{"n_layer": 11, "d_expert": 32, "seq_len": 512}
Below are experts of layer 6 (counted from 0) of a mixture-of-experts language model. Rows are named gate (a neuron's input weights, with its number), up (a neuron's input weights, with its number), down (a neuron's output weights, with its number) and show model dimensions 80-159. Each number is 128 + 24 x the weight over its row's rms, rounded and kept within 0 to 255. Numbers have three digits each.
Before each expert's rows: "mostly gets" lists some tokens that are sent to it at least half of the time. This comes from a sample of Wikipedia text that the model never trained on.

# expert 92
mostly gets: "studied ", "historian ", "theatre ", "software "
gate0:175154144175129115126078142133171115153150125163150138143122107124102124144083123128121093122117126121132132123113150128143082148111101138131119135156126116138104074134160129138140165172127109106132088135110144117147140121107131093110124104
up0:121130159116117111114156140123119113125133149152104117082125131122096106145123111134113154129143147087092109143126062114101126090186128154104116119100135132117159153105162109133168071147131145126144133104125125133069101159136137132110092114
down0:148173158133127126124145151104123127146132137143140103122175165128094116120160137097125128108115119142171125141156126126137121120146102124150114158063125108148128123065105122095113146150124052141140133110095100149133126144153103132106132149
gate1:166157136162116133087170139106126132125128140143166112134168141116147129107122129115111135158131067123102122115127148175121121018111152139088123088133113138127163103077081133141079139159120108129153145132102131155118118116122139130121099124
up1:111106124131091128142118107102152108126125121118082151126162183105138131111142116146159139096146145117111136088136078140101124171156117152120156135187146124120117133106139123127119136154140096072135160109124111090082127133124175133137113140
down1:150153178117113137132089121096132079148126147086155166139173186099154135100134099145096130127147127149151141068125163126094097113111105146130156131132076117144139091139155155185138138126152120117135095094100123128086159112151128140119105110
gate2:143108126123085137104115129117109098147105118148143134129118132135140135122134141107097142099170120152091129141097160099132115142161112132138158147133136093133107128136123117098135109129159132116185096142125114101133099117087127146162111087
up2:147117121178136128152138122112126123104154105052115139093102121123152148124102117114181110143139152153144137138138135149118112091128154130098104096102079101101131151123143185109093088144134105117157135117151126125133151125140148136148085164
down2:101134108144110108149110172104107146164099129144165137161120133089142076127158129130087123091120107097148083127108131128125150120150117096121145155128129153130136119150128158108159154085129125063128166129155174112178140114124139129122126159
gate3:114178151164134153111159113144136169134156137145091130123132111158091098117145137106145119091160117105114172104128088167146092112117165150078137101070124163124094109155130139145148097146148128125137122180136148065076119120133101120183104152
up3:141141155104144116119117144154136133137146118141093149169133154158142104173158085124142190126136170149134142140124137105132140121103174129138116135095120123169113191099170128124093161167168139095186116134144156150139117139072144162126164102
down3:104118165153081123129162136126152140107138112098127130099118157146114131148075138134104141161113101139115127135101134170155122135122109156126167140119114158129080134156124109129131105130088117128152145101177158120136149160096142132151092166

# expert 166
mostly gets: "States ", "US ", "State ", "city ", "Federal ", "state "
gate0:153182149131148094143134129100156120148146147102129129124098096082081162097150141141155114118181121097089139133104140097118104107138166142089113138103097114146136156110128110101099113142116135122111143112139110156152165121145146096092127097
up0:133133114132142097137133101147098169129127121164158106073074153131118101111177152157147139134102154093137125089112155132095115095126173165118087096139146114121091160181122101093137151130129141130158153139148114152120116089149100159111119160
down0:138126136103117174142133117091096105167178125143137118153130119143115151143107115096108152103125158112093157103139130086168067116164140152128135136106148131147076109142139131151124142124091138074117157127145158121114142136077097108132093157
gate1:116072161127153129105113130152139097156170130119133106134123125127092131102115174113122138111112147146151117134149099080084137095142068111158083117122135113165146178111144136137123134093105138141147096136116189137147108140148135113138114141
up1:107138167197134128181141103143135132122212146109152152115122159110130124160196151075088147158194147150117138121131109137129110157107081118133144143109113127118093129090115167127167137135121138110093132113094101113108117116134117144129117148
down1:133108123140135165117129134111076102144142144124065106146109149079086095177115108144095174144163114091170146112156081129102150067129076109128129142098097168117125158096138128112158124152125122111133134130172111132101153078164191122134162152
gate2:124098122086115140135119140123134087121161134133104158153134084124123131149118172069134178125087144102144134110140158091105149133134143145153122100104123083143125142099097173158116109143105123187103127136116108088113107150119160147165127126
up2:169076118148126108149148156134085146168124172175147142108093122113087139097092118147113108120117097096121092115079062080177115113126152095144100117130152136141131130118145105139138127113137137148173168162118120121111149121142126123138135138
down2:124135152096137148173148149132161131088136108119108149163137118120134142098121112095160119187092111098111143133105188137180102120129144148129133140109174100098146156156160128107127128102107151117138147167127114105136172158156123160110126172
gate3:076128109106122129105126119189099145176115137177168149126172138123125127140105128107098103138135153124149091082119084119142124106129132173139118083148104122123133106123149129125126147128094100094140142122128132122099088140094139142130110071
up3:127140069153114121127112126127157149143130151134109162110120169111118118134117123144151150148151152105133136135157091168090119114127121127138147121153132139113098168149158178157077146167155130119137133159145118078101144117141110155119149163
down3:143132118138102106139105123138161127132160152123110110122123147138117118128152110167148112129123119148106134121150126169104134155143109116114159126147114116138138104131120148139131105130127139120136106138181106126116148096133147104124101131

# expert 212
mostly gets: "N", "M", "Kur", "Catal", "Y", "Jan"
gate0:141092159153133158130169182116130117140142132130132108155125137132142126133115134168110146211091089186099140116118156109118174101146091121148097124154135111106126081106127156145141100154114116130118101100112106138131156123084139134109170163
up0:099122141154143142158164108119111109122117127135125115109112117122087145135117162136102114074141119138199115104115127136175118083142112117119131165158134103140111143146134113133114146143112121179112130154147115155191142102136109121136135126
down0:144100087130143102099126158128132119133131118098125147144153126110182104094117108106095133111159097123145155135118164126105151094159140125107176121174128098112101163109187097112106091124129156116115094134105148138155085177144130132134142139
gate1:152111141108120051139138102129122132159121130110143080121119167133118116146193104115150096139133122097129133128166118089150113145103163089094140121142134124125155141124086122087153164111118103135195129114134099110121093106149129093104151140
up1:172099115192160125137115091114104111118078138143113128127126132113178175092121094126128147117135136143138126115105137118086093141082147079158139131116123147091146126128134140141103121128069111135109125139146149118113189135144154148135091101
down1:133139126125134150163148116135143176131145124102115114143172155156142129122134170148145147127177146150130153094124170121112206108128097136107104101104102091138089127101113102122159142114130138153115111130113151148118060134118112128149163101
gate2:145111193116119118115116108152104187134126125130139113128150145141135160130132103096154137117111139124119118165135102108195105131104118135093160112119124094180149089146087129143118126107133189135163155172121162126107141080146099147146101159
up2:167107127132098144112183152136141142121132107144145139143110160141138128095142133121114079147111099169118108119115115118140140135135092102165157111110094149138142134140110144143151094131146087168137120093150135123145165135102119142074110111
down2:161150134113132128114094160127147087121100127146067180128155126119120154121079146200131113115145117133112153095110150118113184125172111121157107153132113137110078125135095131150082131169120115122128151124132147056098141118156147083137140073
gate3:126127136134163105125112095089126101128135171117105150121121102130160150118132123102120130107091174141134108092126113151127129147147180176148117117131113131127156148140151102147128063091067139127113108098143115145127120149116145190138141117
up3:101141141133097147135149143155095140120154139182102155108102132127129116122119088100106153079104122096133122108157079128155113085142114104149122102091117107118078131119120103178137150084152158136124088130161131125110111151101129147125165175
down3:109121107086090118147116136103094130118125131157152130117138117130135125132157153143136163091092161111127104118151109123115146160088176104115056072164134105146139118093132097128124097129132143120159115116133145156140095127114108120138106155

# expert 0
mostly gets: "Howard ", "Dan ", "ESPN", "Ross ", "Brian ", "Josh "
gate0:134124111150107119118064155155145117163104098140124134125120182116118148133095177143151128140169120182100108144122128119135126088112143142136132160127103131085171109165124145146143108119159110116114083101103124138111151140102152172151159128
up0:108166145129131109136175108134115122141148122182152141085105127136136069173116155172131109139106084097133095180108101098122139161138138127125116141145159171137132117137140138131175157161117116155152116111095175136095114083096176129104160145
down0:129116130105098103139128138116138122127124116110078087147115133138129125143161115092125138106118117088122153147109141132149123142144147127155144170109128091102084087140133177055151137116154099191123145159138112147111146135131138150137127135
gate1:097116109129127106148139105158136125135085124101138114174126119151134157127125136128193121146114137120136123111154142126106100104155162097114132142151121146117145092137133095114141128117119122112109149093121131105146139143144105140112139141
up1:138159146162162147175136133164108110152136111165120123097134115095084127119107143167105157089146095140127105121133115138112121116138124117162114161101157092095138091144122158134118083145126140117164096121107164120162135146112136094129135106
down1:141149128114116164107091134084152109090151116100115140131134115156073138077149143118137140127110144131136130159105162089175120059083158184120154101178083124120158137125122120124106130127122146144169127156135138101127133084096110116092124136
gate2:129120089149136148146103144164099074146165108130116115135120117125141157129129126148122118144141100148135102120145125136150110146139115116120124163178126099137132091113141171104151130180107123156099086076139156181083187117067132157120124146
up2:090113106115143101090116101130095160160151100136177095121092128153127119142098094143104142120154138102105125141117093118130138151127146127118144153180133100113110125141132121158123100117147117148118126173152141158142131082165092178138158095
down2:148103105116096103108115142113123114156064129125189144095120142142135091164147141121137144113116067134148173130147160122107131132139131122125123132125104124082168152142168123103119121125161147122139123191132117121124144154127164108130136130
gate3:092170122113101104114144122134125143140136121122141149139143082147161140101097129167104122133130126145114157165091109099075117137130128131147159118116170121152109097072112089133123130147182130106115111173134107122135143118122104126108149109
up3:104132145146160174131132088101143144173096122120116119138087144135144124155105130123128126124104179116152116096170143119132106098121123123128137122093127099111168169110129151127112116118123112164179108099137122137130102099129131114160127112
down3:149130151153121123094125129126171104130125119157136133148129132107118138099141093119133144136098144058118137146144183120135143092140100149090148090103113166153143125117195124127127145181139113142135144101129104174097105135111146114118105122

# expert 65
mostly gets: "Infra", "Journal ", "housing ", "software ", "Steel ", "murder "
gate0:126128095124105158122077140134154131166119137116142143142143127126168127101130133114075113105114158148123155126150088150162158090136160121146151104159122140183182121140109145128139100133098162103154153139097148128142098093158093118096136117
up0:126136131102132113162113150096172104154131135140136128124124137105119131145107077157092176124127134081124105121118097085140134158095099124140158149129153128160141137144135153121149126140126149163153120124106140100105140147136109119130087138
down0:137094067108119116133123153159125124135144106093162103116144171130110128119132115111107146148177140117115189106101154180127133106149134125087168089162102140165119145140121151155140147114138108111136114191141128082122101099154095120133144098
gate1:109108164175115133086119178086114114123123101104133147163125144127159112142114144099134121121145115058120137110098107141132116127129090139100191168129119106154106133131116108108149131135111102122116118157122142100146102107076167179126137155
up1:179134148121132124120107133139165164142101160157134090124096092141118076187104134156120123145130118131176124131095086133123117106121126109121128107150162112129114153102119120123067120145166145146100070090147129169101105134131127106132118141
down1:098154147073123163161136116134135118119104137104165155141115101141095125103113114109152144105146110095134138178119136118135111131137125138127120129108110181133149114136106116076115124089124111139138099124166095132146134131140114175108177156
gate2:088100169131129112120097108165142178115112124093116142115146119161142119130103116127136116097092090127144102166087109138143135114109140156075145147162164093118126175160116187107125108074138134134141113124130140143157136092131138153184135145
up2:130143132096117149101101135144118097119103152130084133108118107135139137131122097147128132124125132122159134115124115122137119162069141166138160122169122112133087160106124160145116156157189083136136090142156161104166127118101167130124130117
down2:091114118159122118107120135153147138136123164138138114147102128127162066160091137079122146145145141149148101091148098114125142189132123119144121181073076125134121120101117132141121149123198147110169102122134080096099118125131153139109140134
gate3:088129136114150144152128110165128142118163144120149146140149107147120102143102113121104153138128144086137125161162133116157144125134143157154137146108079135171132162081117114138122101096121106118113115119153141148120132117170166131194114063
up3:137141091130112145107139137135144101150149160111139134083101109168125103131106122163153137099116109105146100127140125130138097130139173112135151131103159154101111126160131124156138075154104187172110148175129115108129156129152120140142115110
down3:120101116113147097131152130087137146145116128107115133076184138123146156133099144132168184088092109127141132112130147111105110122130122119117141113120089133148130112125109175128135114142138155134124095126110126129090133138093088106120089159

# expert 133
mostly gets: "att ", "ra ", "ico ", "aza ", "oud ", "co "
gate0:135150138121122138125121179071154082178135137126124121127128112097098152113123135101104191136156162130138155165085125149146102145155118202101138111135164122127127107178102133153161118134147145155096083119171140119109142135123129108149108120
up0:175119137133111121111140088154168144123121134115154141139124148145152131148117145120146093131186137138136134103166105092122116128122122105112092146143127110112140144091108167119087110104107102142131164205109117142160128137187138108148152160
down0:170168150122145088105129108156141103127152128072095120090154161111130126122124129131138159126095161150144133124143111073122132086143154143101130122145198101102148139153173129102110120117122149148134135112202153144135068122147157130126123119
gate1:154160145101140125165151081116126081147185105163138141130142122143125127132129130106128138142147130126108120144104137128116084095076091149093172158107109136098105169143136103160128126160145151143108092127141138123119125121095164132130105122
up1:104132152140157137120159098112104097129140105128153100132128127105097146106057138098110188128085135164122086134118122185147133109084129145131187124119106120105167106123125100108147123153115153167161083115139155131121130126130145141119107105
down1:105133148119124131123126124133117095119083123187171148111128090119090115134145107104106115126152093144124130143130092178110172150122090130125119180136093130165153132092091149146111165149110092131110151124095173110117124151140101111106153139
gate2:098120137145139128116119145114131096154123146165114092153090151162119146131170078107133118124095140167103099127092110127123142134150137113095163138116140129136110142116091109145112136168136155148156117158117094101129143137097092145121115104
up2:160131173145146143164135145149149102088111145127120129092132066111125124131165131143137144130130101131135124107123117154135164084121100120143121104143143078111114102131147178141105112138108149159136186124112111142073146123156138170131115175
down2:117100157117135143145096148149099116120152138123103103144114161144108133112127146156113164071139120132131125135134106131155120088146149158133111154121154112111107136095146134146116077149157117181141105105174141147076158160149139156145096173
gate3:129144167117137112162174111077153118144138130116114132141115130128127142086100141118114158168121132124121155134114155136161103145123121197099099108116157147131131100143103143150177096155094170161124110137136133115142160113087122129121121157
up3:133105166150131143126142115134178119135101144135130140116150106163113108125128158106163099130168122141121150096142135091123142120129108092119117139153157124134136153107115146144105147120109140150159191136133110127188157080137116165133115158
down3:129139138103128096078130134126142137146114097075091079114138160118152123145095141134193166142131166126103099147119133140106120138126185143116129094147143122122153152133192155120114112125128171149122108102153127114128111148127134155143106136

# expert 140
mostly gets: "she ", "who ", "he ", "He ", "that ", "She "
gate0:122138135076083138096117125166100092130127145120145167085120143125110124112156128146128148101129125090130144116138099165111164132147132147115117160173079110103133079108147139138151142165105154146106106108146139165104112153111117132060083098
up0:133160117162143113089096139117122129160111135101133124148116133120119104135100116156150125143158223118124124138141139089155113148162144114143107134143078086131133116134114071181115150125152081108113135171071108136102129148131132139115143119
down0:180139091139143138111086104136114107105134196139133136112111136129051102145123127162148131108144107144143167127159156099143157120109132145168092108143153137113112127163134130123133107148111152138138151092099174136148103124124098128091115127
gate1:131112163143105105159158111159120151148138135122120141140103162099160148156102138097151161137106130145099122113145160077181144105129138112110118134151146111155135137141083140118128126100149105098180130140083150101089157131190137194102140158
up1:147119108083141169137121118177079142114143089106123158096120086134138133141096096113143120113173091110146146115148140158120141087158127160125161129138129134160102135118127125110164081129130155160139124146168150161122098114093108122123111145
down1:176115077134148119138103150144084125126142137129113143095118139138130116134118113135162128111158147126136139105144137146157161126154107151139056083154127182181098093145110094138141094149155149128146132093137148109143134112090131104136122133
gate2:174120155109102115146135120113094145132141152136155107143121118125109148165119099159125115132176120106160096110168143123141106177150095143097176138141177111136094122138130109125162139122158165178086164095175120161108081117129107136116147107
up2:091156122149125106124207167131137072126115117158101118126103132143120126089084133105122115099145088167094108137142147154104148152180120121090129137138082126147153096118141157114158151113122133061143111136136125127137133124117131148157118100
down2:121172088124121149074089099153114148132098114134154113153082159118128169142122105124146109165171159110122136106137133110130166095136109134120120125105163097142142137179103132129126149145117110126140108145156116157140082121144126163086122145
gate3:130147140119097080130166143144110126088150168180121103101110115114098120127098120120097145135117143084104128165103111146137135123090164128173127174105119147088168124115111103138139099114162114130096094131092128096128132155136097130099103135
up3:136140119133131131120128104177121130080115134157111095085095135086067102071100086146151129161127120122143129115118089125131138136112118138111138135178131105092178070140134111130114154121134128121115081116156145125141108147107111100157089094
down3:146154093084129116113121141117135087112100147144099110112099177127095150114102123138144157091154129088161131145070142152101113115108132132146106107121132107078145144092153137121096083164146141148131135140133136107113160119098086128142110122

# expert 218
mostly gets: "countries ", "documentary ", "Episode", "technology ", "island ", "Roy "
gate0:167132123088164139095146115156131113163176151126153107121123138115112129147104145134179080118118118196119146088090086115069174124079122089139093142100166100141159096118092125119106090100138115118090114129101153107157110105121135109164165124
up0:110154091115156175111118155176163133140125137134142099121136157124138116129112080111157162124122134139104137112160097088087123139123121137109115136105187099106139145101096095118103137082178137078134124129097129162120123137146147096140133138
down0:188148102125125173122130100134125148112149130115099156145073124156106119153109137129074091125120132094149122090130119129157101104115137104124166130127189157093120153128118101170090129125132129113133134174125155123103142139097113119125086123
gate1:127098156134101098114108095121129131116143131090135109164129164130172112101160124130113112092134130131104147134129124140113115143086104140120111116146108120160111117134142143139096134113178141099181121142095112124118115114156156139174183140
up1:154162101169097092152145133134136126164136129134127120082142113142126133106107157115118142198159116166126109133128149178115121152156124126132117192120113147152092112143089123116142120154120107104137094106150140112107207142142127123088106062
down1:154110129110144121156115190118141153140147103127134139137144102124127117133146156096109144115095127143126116168151086104130122148138098143075161182104093121131060110090098131111127107142173108157154169116141121132139144120143097097120111111
gate2:130078109130138115129127172157107168095101135151144139161128135155121135161119114152097124150132161087136139136141103149148095107126164091104138114093089151102122119122128120166151111140103121146112134127103153161124139158128091136139191134
up2:089098161155193115131076154139095142119139148090129069130112185086104143134108156130140068146120158123144133170118123126183128092155119130143125103134137123127144149164159136135114099101111133098125137109168153106129146151137101155161114135
down2:154119139130130110137096123104164107121126140094103158108094136131115091112187119121140135140106092133148087141135144117108137113130119158120156137131180149113112125150146139133077159102152165111126094122144128068115134106125078135092109143
gate3:144118154165147108124154118126140116167101132095098123108123064127147116115144083143102158156117109117122134162130130105150121153161118082099107134141108121129106136121116093147091129142053155119107130086090124133137113114158167131143106109
up3:106146139162167114088160122106128136119112112124125134105122127097112110091138121170125078118134119137149147119112167121111183157106164139094135146092139135048111122114136121128114117123133129141118148121111142123148143140125147103143128097
down3:133130137143127120170127165126140125125174139101125122145143131145110106118138107120128159134112132127075116113127098143117143115114097144120118090091136095143152101144086134119118095117130139156113119147144150144130113144130157144105124135

# expert 68
mostly gets: "British ", "American ", "German ", "English ", "French ", "European "
gate0:143118157146127143130140094132157116096098096112132142157080100118145134096123143102119154171135155152076155162142141127147096179161126051152142112086099103136136106116162172143119139165142135119132128163106130115104149115153132153120104143
up0:116086133091115118169125175111090139141121155143177114152135129126149106161142132096077141110121106126135112165095106185137141114151157129117138115128147151131106119154141113110142105140158126177106123143110179094149136121130110116148160119
down0:121118133147143134158102153147148118123120145144089159102155187093092126163179120094117134126181115117126130151156135114120162152116094139111137118125098098139115126142112105130141143133099130131090114149105115143157129149124106141108151111
gate1:137117114144089098125109124132105106088170151146135149141148163120130115109100116149121123150106122143168127107126123157138135131089164145129094122088086117174126176120129149100094118154117109114144094079131151161161095167156162137117133109
up1:120095148124115162163143108121139111137149113173096165173102175133134123123139163107083156117131132109143096117099120118150136113131101156137131126187152126129140130155110110116141123074179118085123091144111132080115133072086121093169133129
down1:166117144113163158129147102119127150085122181125120091117153164160113093131123158124167121152120143109110136098099094097129136134167103081140089161134160132169131168168132140120129105183130149106122110124081114128164087114118140130118121119
gate2:160128105133110119142088131124122153142103135103111128126106112104126102164136113090128148150129149134111152143166138166121132140146095099102139132148155146110118125153170206140093136150143153155112094166109148088127128193108166123154144096
up2:092106111112137122131101154167146185139134126119168121133099136124146118117145129109162134106149140144105157131140132143151152129101109087139090107150115146092141104157126169128127162107140165099126177128115137122120137137110114155162166091
down2:117165146125119114122105126116119113138137146117154123093122176084117146105128123137124164109163177125118134128184096132115151151149095114119119110129087097105095083126163161131101143139121166120135137132101157144114092142105116187112137098
gate3:117109124197119146138117125156183114112119083102098120139147142127179139123114107157141109173112134106081133137145146135168170117156108084164099126152127137130095119126118138148152128160138121127139130123144070115132133119137141117106155125
up3:132139111092118135114102117118135110155139142134168144131109150134158159133140127135096140117130140112176119129109106139152079110113143163100135156132077093119123120136067161170111127116150206132122182136176167154072141123076136130138130147
down3:118118062139100131099156110153120098146102103096120132114110121122141176133110154141169144111112108148148133129105086148156057136157156108104139158158130171085110124086124091114146122174153149154150133137161164131117132099122116122121131104

# expert 190
mostly gets: "ev ", "ov ", "ović ", "kins ", "ti ", "kin "
gate0:097121107122152130160117094108123185167094105138149115141124147129113135114153139125103130160128131089151147132117145135111102129133084101136145163155145160129094177122121097124152125133107114119170141153106074087126096123130100141093159138
up0:115140078135145109187127099091174126128132137136129121132110150139119165092156116109085136188137102152116139106110113152137145116111119145113130165127154130103114145153087133154115139157104145166119159107156114089107126105097113099116120154
down0:113116123118123129118079170147109169143105084135089117127149159125116134100151105124135142123165122127133136089121142141086137118130107104136118133108137159129074169123142131108129145130150121133133089151104119078138133184160102138120126101
gate1:136149126086124118105143112148144112131154106134123093113191152114116146075105131124147156111138141124144145112136103101105099141079110149124131165104115104141149105132138137116098106143124153114121103134160159113124093158137138157165091121
up1:150123140173157110170156136195128154099128095136129113108102145110114132107117093092097104149133093206123107110135115154175145109114127136112134088154129134141131127138132144124162144118119123103117144087137111097105129111131130121059156144
down1:161150111122151130132188126108135147141132145148146124143123142115130106120129098158137150134112113096155153129150143118121131151107129155090109157153132141137155107139136142080116124148116168118127098129128107126127102084147116131134128159
gate2:135124127133123129117167142106129165142136133137094122098137156140113113123116146156143150162141117115128117084134123114155116131116109114151139145130130084152115088126106103111115169173149133144105181115132147082109109133140138116083081172
up2:122208126174166140132141156128140146121131058144182139138095137178129117114109087143120147102171137106131146136128173146150133110120157147125089161143152179123135140120125145133144113125107156116126136134113147125128108111128104132101141164
down2:121151180128144109147169125152093180132126138120159120128104145112107120153140145134148079153101119132079095140118147147135162126135104122182095149123123122128114094131151106137117187129115119081113136110123154127105118150149134077091107165
gate3:113131136150138122121138139132108091103107145135117124143176126131114180129097140114117118128089099186131090111141137119113148118099156134143112133131145184088152104093136111129120105130089127162101121128136153148159152129085122127141114132
up3:146090127097072164100140131111130124131150138078107125098116126112128113120131135100177131175146175149136162125134121144144114122133130095128126141147104104135144129156183125118140098126168157128107121147161141107087128138175098138138125110
down3:156123103122131114133125136132127160144145120120155116156086155146103105173102117159169121117152113111096131098127130076144139154149123114140122163158124161158127121151127102110137167160137107131145099139112092131115155115159114100138132189

# expert 8
mostly gets: "Pal", "How", "Whit", "wor", "Rob", "Gil"
gate0:154167102107135131144117143077166103122089119109179115109131131101134159132131135126140094133142123136090119053137129121176149120166129135081086123144148119130121139131121141100156141110131120143164131146135134133125148131159171115117158129
up0:153153185116125161133156143099141138122116140147128217117132124103092126115109129151099129121137139144123103101114100132135110130132089098126128139079098108106154064149170112136123135134125149086163123125120154113132128144116123155126064127
down0:145153126126124116144095132124124148104093125127120144136131121110147071120140106126151107126166112133103104130111132138130128136100138142116115096137165140107149126099083136093175102041131165130144131098143118096127129146096122117080135148
gate1:145119139097119132113083155147144131151137144133127159158121138120160107131117143150115104160136161172126142124094128154115144118168105126159115133101113122113150155138124160081112124123179171151104107104076119163097165153127137164116133130
up1:117113111112126103177116093143109120097133092115105138119159132140132161159094082123099144139151122100155122116154151115146116127153144150169147114107133148163103112138152102171124122131134143109157157097179138115089145120096110098165166124
down1:086115088135129119116074102155159107128124143102114106156108129145148119166143189126141138155143121140124155148142139126129136128163081099095112110098152128133121148069099103115083135113109128142152163118092138126124094172136119148143124128
gate2:172095133097139107140142150096156171124126130154107089139095117134122143095163135124144129110142109098115143157123141133114092163110104163171092094110110107120140166137170102145115119107159097098085068132129113144123118136129154082137171123
up2:135127135146157116149121112100158171124112106072112058138113126127102125094163139148161112146156134098125133156125143134135123166122088159137124121120111154147113118133133134133090150096149098165138105127144166157107141135135134118165177091
down2:097104150133098145116120137175142089122132123145164121122135149180097096121116117095138138116141117115158101141090133136100147133107164138154140162142163161129170137107124167158173150113125155131129092134147132160108119107108095194104133089
gate3:110124117118133133109160141098128137125123112142211120139121110175113138143158158122143103111113100139087107140114142093130152146118114093143123135114124139125110136129176142123109149130145154178149139135088132115126144103109110109133110075
up3:135125148117113081124162162149129120140141104130135107143130130125099130143150148177178144153112102139150112119142135144158128150107115080108124103135180135132092124129108110124133110141180130133143149141120141086155175135156119088116171150
down3:146135168138190129140118082099125105160096073133113095172094144115140129151148101119096082122189112140094127123131147155110152172175124094053101125135175082164102145084147144121106122108138129114158141158132158163158126084138124112114102121

# expert 29
mostly gets: "Whit", "Smith", "Jones", "Roos", "Green", "Oxford"
gate0:126098119152119131121112105134129119119135140101146124130225128110096104114123150081137140123170104134155097108167160095119105121137106153102144115167123096150138118115109116112094119131137204153120138128124138117148147138109150147138119102
up0:157151147169173126142140101079142115080090114138118125162112089155146081139129107120144165150090098116116152111095105111145128116111130088151141145070088116116126178180123150122117118104100089161148166114108117106152127119131088189155115155
down0:111135142116115134118190147118113110135158103133141134120123130150161148114116115127116113148100090110093129117144191155158160096113081142109115091145136078137106081120137124144104075152098108115117136118107129146084186139107129127122145107
gate1:129118092128115145148119118106160135158114092099132101125154117127156122146164076090143117139124127131078119098147126110150128121094095079093128181131101148106138115106102129140143132127108148134105164097118150164147152142165127104104166081
up1:140131132146161131130152134123178125091148148166095119145117135158133119147116147133112163109122131158224135113111125111122151175145123134141100144087118130110120157189148121118141115151113089147126087125104126094105144115110083119168094161
down1:099139140101161136119121159155192159127113146161124120143133125151114127117116149137141138119166106122169151209119108137112176129146110179128118104078145127168122128180125108145120148115135093086160112134162157114139111134145071094123144177
gate2:144110146077132129145114096099149125107140099129082110145109107107128135106112125132135150115107186072123133184131118141103093144131089115167168128125135156100171154116176111112127121119120108126109109124155125143132151102131155137134110153
up2:085117122107138146114108151151141089141098158148123161103136099120120076158145122100094153116149125071137132125107106122093191129119110127150158120120153153123102124129127156155102123117185130121158129119070168142119136118129133105131153140
down2:145106140117153118098146118150147138140157066145145099157096130166130121112138124167129152157153113135151157140167131125151133103170110133130054142101139144131117063132158098146102112136126150099181127152120139120102135108113116135107148094
gate3:172121153097143109157148070112130112119103124125071138130124105099087161101151122144089097095122137115117107115136086181130140120120106148147130140139113107152143121088126151131152135144129119144105134095159115147141155123157145113088128142
up3:061142115148147124115106128118128123145127124112131121133166108170167130147144117111163167121126152090095154140127117102133158141144130127100096125076149104135146129151150120146099106132146128099132082094146156159112115135144075151174097090
down3:157169118141138120098130150129141137147139119130110123187136151132164126141123110151121103129167104130122145144079085111110094112071131148066145123138158109130156114140093128116124122154109179134123135120157088137153118097073128164131151114